config = dict(
    d_shared_expert=0,
    router_score='sigmoid',
    balance_loss=0.00281,
    balance_bias=True,
    norm_eps=1e-06,
    lr=0.00808,
    batch_tokens=[65536, 131072, 262144],
    train_tokens=483200000,
    steps=3305,
    dataset='wikipedia_en',
)
Below are experts of layer 7 (counted from 0) of a mixture-of-experts language model. Rows are named router (the router's row for the expert), gate (a neuron's input weights, with its number), up (a neuron's input weights, with its number) and show model dimensions 320-351. Each number is 128 + 24 x the weight over its row's rms, rounded and kept within 0 to 255. Numbers have three digits each.
After each expert's rows: a language model's description of what the expert responds to; "mostly gets" lists some tokens that are sent to it at least half of the time. This comes from a sample of Wikipedia text that the model never trained on.

# expert 2
router:169136145081134133117140154136117130153126160129075181136130139100134135141086112151136110115107
gate0:142111145110113171129136086113084098136119139158109093127108072185115113127112123162103080151128
up0:102130108132132126090114148113137121160146143083136120127146133169134127115117132132126137100135
gate1:133126103102093110144120104108146136133108111162104131132147170156136157163109090134070127108131
up1:117183135147137144111144136113101124109166100113161168092113163081114113106134132120124103154093
gate2:096140139126157116127065124112101087159095136105148131184163162127130146114112136115123142101111
up2:130133149090153110097108121135140143147094123131107128125117152133149148132129111122134130153104
gate3:121118119127100117188141185118135114115117123141147164185130101103159090148152125133114122103123
up3:144149085072173112092128109176081134117118138137132114127112091084118088158098126184128140130108
gate4:103113127123140098164147080138126125126063132109120119116107117140108162133161139090144091151127
up4:130071138130125114108114107116172116147118126102123098173138112153110175090174072161160140145131
gate5:136126104103095125105150076112105098133115108132152144080124130086157104075066140139097146168167
up5:153161124139164184175112141110057143124129160082111129160117109093121151130130083123102136159102
gate6:105104112081123109110106138147119182104147120156126105123122125113139141113135088112105122128155
up6:135150123100155104123092116124160137088106089101169091166132130108163128116144136145136148130161
gate7:158139161119131147088171138141113155086130138162154145159179141146124110126090146120118146157122
up7:141118144137157149134121129125161112096132162112144115100178141101177143127119157123133135089072
gate8:100155161112140106083182129155123143146106152115164124166096065160116120112102091117138164110175
up8:125149120188122122105154150100109125092148127151127125193118161057105133170138084145130102110136
Wikipedia markup such as == heading markers, table separator rows |---|---|, and table header cells like Party, Votes, Notes.
mostly gets: "|---|---|---|---|---|", "|---|---|---|---|", "|---|---|---|---|---|---|", "|---|---|---|", "andidate | Votes |", "| Party"

# expert 6
router:145086114119103149099126095140105130107104117139077180129090138119098132131105122176114157153138
gate0:142139147161074126139122155146107107138114172145127140129121163120167099138122111122099094134121
up0:111133140068105167120166106149097114070139142178146148132162150146110102146173150150134138129139
gate1:102123115198140128090123139116091108107124152158082130147124178132136131102135167112098103086113
up1:104127141136136096158128112106122074120104085140136151106123123138150092128196081113130109144119
gate2:154128117125108123156138165161148157141131102111097140166096111132162114148143157127142119104110
up2:092138159114138127073134123156098130114085127123144159114111123131126142081122155159127128120109
gate3:148129111151132127085129122114139104111122147116110123117127126116090178121114135096107195164145
up3:142128126096131168150104103114102101169130140120113173125127131147123129139138112149177084130151
gate4:122171096086196128100141180137087136141137134123130087151095178132107113146105149123127128137137
up4:138164143171157111115133101116094103122120139134132157088110129149118099168119114144112105097105
gate5:133139121103156091162077076113114144113119125178140172102094151167142107181122089092128149159123
up5:105154095146148158162154091118140115120151123127145134117147138164154166118127145118117159144157
gate6:146148140084132105153130150151135111109147107112125082168128081155124086082136170146142091164107
up6:102134135105119130131128114131136115160108151101156128116145157101114123115187103141145097115120
gate7:141173134143132085139086101082115153168144129122114118142110160061126152125124151155066129112144
up7:125130155123113154126155132130069130169103135110146149133139102151077118138139158138116133122137
gate8:124109119091137077115142120112129149060118121122130119163098106101124138125130146125147109147139
up8:142114128074088112127088134062137164108115144129125145117144145135140140122166125136159167152104
First pieces of longer words, often Latinate, before a suffix is known: consec(ration), necess(ity), transl, int, spect, plus St./Saint.
mostly gets: " int", " transl", " inf", " inv", " med", " st"

# expert 0
router:155121157138127152131128145127086137136157144152151159134131101102142106131120109139125163134119
gate0:128141161124133112078107131168135088173117149146163134116104106125138110161121107148156147195156
up0:148090132105075086139137099131091146141104149112090150098114151122090141115158102131113137137082
gate1:161151170114155111135113121107134123138166144136165135104176151143128140151105073145173123158092
up1:163140095082080151095150105153086102149123131158100154184136162164134131099103138095100147128133
gate2:122160106105127125145145130127129107127087134155119089111101135167091111124109155150106125168135
up2:144097059149104175146118149143139106124146134108140123163144114161084138148136145120156169119111
gate3:150092109100111137134140146162122116138173139166141130129080089096152083153086155120112141125116
up3:180127120127165144102150118139141152124127169117123068148146140138121129129103085118127093094157
gate4:161105159119142146157138096155142144147155118087184141128092101127187113129128121150164134119123
up4:144117112080110105132117098098117140168105121160162142146147134115141158166132128120123134129129
gate5:144122167120114127109173126128117118138139107129139093083145122120122089136122126158087145132109
up5:138114097133098120138096193119085106133098078120121105152153178120136128128118099136138161105099
gate6:126106113097129128134143128159121121094102124175135113125160135115131159125091087124117143160154
up6:176138123174131092140148115111115106120153173172121098141175108166130141139145136143134195148117
gate7:177100131111072062124112114139110113152183095114113078162097121092108139143107122151132156130154
up7:108128161122176182154105111150123095154168144178132082121134139142139137105147125142169139149130
gate8:142110171113090138118096106141093118165125118160158143101108115140109153141149104117128114119162
up8:117141110139089105162069150117143093123130148124073112142079136112125158140130161159166123097140
Digit tokens for counts, scores, money and measurements, mostly inside pipe-delimited tables, such as 3–1 scores, $171,742, 4,566 m.
mostly gets: "7", "0", "6", "5", "8", "10"

# expert 4
router:135118149120096127107150154141144140159124171125110162089103140085137179143115096117157132101122
gate0:178112132108132147074125087145109159092133129133113091121153112179150124104136146135131176101148
up0:133141141131100144158146138106109139122130120140102104107154126154100075142111119132117175122107
gate1:130119150103126129165137083106134172120136115115093142102101146117145116128119125104141098130137
up1:091152164137148184143137102124180116125130124172147144113122108128145131096144119170120132128131
gate2:120085147135109156126099114119120132125133103111096155105119104108062109094080127117119128124104
up2:125126132161197161131138162117069119153126129124153154123107128116104126109128163109112139083125
gate3:122143119124107123096162148108172110151108092160116114133117136131129101091126136128122126118141
up3:115135153115111119130104115138151109149111129121171136118066141129167107104094180145115152165151
gate4:171115120119108178102120144167164159139131151118144125150141153159172117132150100172121117141154
up4:086100182104123167141110106132140099153103124098156150151109130098123148159115085125132117132098
gate5:144117159111104137152123163118131120142099183174183108093184125093120151171142160091152138126123
up5:150126126142098187148115120110127135085114120150125103165108188138169150107112092125105137127141
gate6:140152164109159093111130133151131122155108132117140118146119132163137118114145126158165084107109
up6:128160101114117119136146122087118173128148104109134150131134138133125143093102137141099144136085
gate7:128139126085088152132145168146118113139128132068124086139112146162100155112092137118146151099068
up7:125113147126146089064138145140137151132148122130145092126154131106126132160071163106096119176144
gate8:085102124136145151128171188152143070136148141088119135095132132118151120128127120105087131128186
up8:118141097124098148150162134135130126098202155124132115105143095141082153089163124141075119138118
Final digits of four-digit years after a leading 1 or 2, as in 2023, 1953, 2015, plus closing parentheses in dated discography lists.
mostly gets: "017", "015", "012", "014", "019", "018"

# expert 26
router:155128142146120168115120131136120117163131124160093143114125132083133154170133125145144132134113
gate0:194122085154128088140173137158122159123079113149160145116138148086125125173119114125131153113094
up0:142137134148146125118122124159116124093138142091102101140077163160116128104144094153079089125135
gate1:099145133130090107143133136101119066138106115140118072162151112129115142090097124132126097165106
up1:113149145118108087063112119121125117135094117099127174166142157132089120095110151133137139125151
gate2:112116128098123105066147087130122146082116163153127141151116146116118116128074112130165110080105
up2:107143165126096147138106146086132106150122147139137139145126149128131126145143096169119127137133
gate3:141173126151105095099140115110103116127164145139090083130154131154123115127180151153167144163123
up3:135117118130152157151129108126137120114146124141165160130130121101098133090095160128115118138140
gate4:110151084171060101130177117159137134152123100121080100154112141144114084133106117114134150141194
up4:136121132158115190123099139128132105111150126159128087109108147137171102095108077103144141171149
gate5:175100108098134147165147132140151162137128135181097150148120118120143130095100158088114145130127
up5:091106138091118159120141133158130113136143167181156130110144100117129127161135135158141117134158
gate6:161111123115106116133136096138157152143149112108109135120126151141115142115142064136130138122160
up6:137160101093077137123115114103099115106122117097139147188156099113139118149109182100123140163146
gate7:147164120108144129114112145170105126126107114128102177139118147076133117175139115112136138132189
up7:112144147111110193111124137097108139101159193135142170116129106146135102152145098146129106158095
gate8:129119145121159143057110164103132108115094100147134142079158117117147123087147106139087122136137
up8:107097165063106116152113104127120118141116125129134100139146089111165127099109100132134087120109
Line breaks ending table rows and starting new ones, plus row-opening pipes, list dashes, and coordinate symbols like °N.
mostly gets: "\n", "| ", "|", "\n\n", "|---|---|---|---|---|", "- "

# expert 15
router:210133171075111145117121117147114102144112137109115130132105120110137126144106111130136171107087
gate0:141145120098125124121159115140132124147092091111162156167162111145113134078122080107136121150125
up0:151121071129087091142112143143132137116116130135080097155171094142101089117125138091179129081151
gate1:135122089108159118115111089095133149119097120142133096177159125116149122105158149128138160123132
up1:132128089126112140163135113054141117105130118161089143172140140129136134137124147179116149159127
gate2:184127147096144156089106128106157128101101142143145102127122155160146136144106148145122122127161
up2:155125142168119116115121117146139126157109134126126119143104183131127145126136107119087126166114
gate3:138119092116116108087157166142122137110152161141110128134115128098093136106111140114119181115148
up3:139105126131149168091122101152138128152119154098130101172158077113108131119154095098170114125113
gate4:146113134148119121115142150132136142126140135150141077136114067101115118121143118094141131140147
up4:138142126113129087161097116136141123138130092149114134128132120099144130136145139161119141190070
gate5:143157147139164124099167160099110156133148148118139152130145121147134145148126176077142146107104
up5:092141121149138168129132160119155123116136161117138086126152121119130159132151138108157087118159
gate6:089108119061109145139137151144106128117139100160155124150119115107128170112095093166157164144123
up6:110104104092088157114172125127090147090087132119110121114106139135116102133098112114102153153108
gate7:155122094139085079152150110130082096111103099181089134131143169139157095121141078116136123177142
up7:147141095094148086138129104125148138060115142141183124147073143150151117146109109112145165141123
gate8:118110150125126131139142119114107148118109120121124165184180151160131147146110114136106131110114
up8:131103093131143106147094132122148137162126172131120138092156162101104106134109103121085123122117
Numbers, percent cells, pipes and party words in election result tables and census demographics, such as Republican, % |, U.S., children under the.
mostly gets: " JP", " Republican", "andidate | Votes |", "| Party", " U.", " general election"

# expert 23
router:153105182138140110134121128131120111179091113126110097099137114108115160140088137160142152134073
gate0:097139136102124115135143115118143098126129128160125153150119075133096088153135132111096059131095
up0:142133137083087149144145143113143156145134135112118152124148155167150131114128140109088124089136
gate1:172129140182129149108140130147155143138115121109173174139118140120119124119108146125138097141107
up1:139119107156151106087121166160122127145131141156151132131094125126115144110153117118090116119096
gate2:128106153118131166157098160165118150098079104141091120122132099151103158188116166117088125135135
up2:121159137122171147158137172117131192081101075106088113154116122118142139163157113094082165119120
gate3:133128156118144141119135140163185126137127149133113112130101103169113154126145103130086138127100
up3:105154122124103146124099118166146115091151124180109103167107110111109090122132121109148153116104
gate4:134149132142130061136154137155090099150150108155120094112115118109113125130172114091104130133168
up4:128084149120169101146134113093115103135114116189140178141115087116143131118104113175126129082123
gate5:159137120117130097107148116117142125132178142149150095133141132112129105120107192089172138134129
up5:135129128092130119094138134102169098098102097127099133138127151114129166153078138138178159155175
gate6:109127121089104102123153128110139121133132132147067118142131141134103109106113122128116115115134
up6:124141160076127143118115136126133141138178124123136121147168123096104150150150123127115151136130
gate7:170149137131136140110151092165070119141144128086153103133100099121143179110110115084161124141150
up7:108117120121078124159149130119158114188087132113163157148140134097134133142093119104089105159147
gate8:144148096159122125150094125125113151144126130133103111125071120104158142102108114134158092133163
up8:129113186141158149105113167104108146092123143151171137107192073121151098166102124132156126155149
Line-starting field labels, colons, pipes and coordinate symbols in infoboxes and tables, such as "- Born:", "- Coordinates:", Budget, ′, °.
mostly gets: "″N ", "′", "- Coordinates: ", "- Born: ", "- •", "andidate | Votes |"

# expert 25
router:148129182120142122094155111124127123146080119134132130085116107113165156185150092167123152116107
gate0:118126143106141147122119113151139119145159118112081085109127127150175122168101152107110122112152
up0:123145085113141120113157145172099108137086113130105116086109074136107053155140107104140128083156
gate1:124105143114116120134151163106099110162094085121111123138145123161132122120126125135156110112104
up1:110095163116135089154093138136143130108098078146127167141149106143110124145169147111145136127104
gate2:114136121135091155134084127158155142152136137117083113142142148122250118133145095155115097127149
up2:131104089111112105141143099139139148134113130098097102080130084117109121131121126120117088135137
gate3:092152146143118083096173124098105159081116109158090098127082146117142144118092094150178107129153
up3:192111087138164145084134140145119179144152118133170154101079127119092111122150185137196147137135
gate4:079147143114102143120137115132122129153098129135131072108114100138100096135132120123165099116133
up4:093096138140119148129119170157162135131131125155107188111141126126117162133141153091113146145142
gate5:125113144133112145135123136136120148096177119149090161085127136126131127141155151102095114148137
up5:111101089136098106163150110154108095128125149096121119090154173121112146091138131115126138085161
gate6:086107162139113114138117153132097110102118119160174099109110097098158126142103121101144090127145
up6:101124138130158121114115147144117114143153112173142113152108091082151152114128153121127139091103
gate7:140142170130114100129154137069099147109152115159093124149144151175097127134104141140097127118140
up7:146158097106150117132103128101136109143149092132137149149104131145128117150108110099147138205172
gate8:156124173107143142099091130130105158119175119140157135086135074125113156103118178153127068105095
up8:105127118095093133128094103149142159111127096145147097172102148080110119147129134117167129123095
First digit of years like 1957 or 2002, plus biography phrasing such as He was, served as, was appointed.
mostly gets: "1", " He was", "2", "ist and", " served as", ") was an American"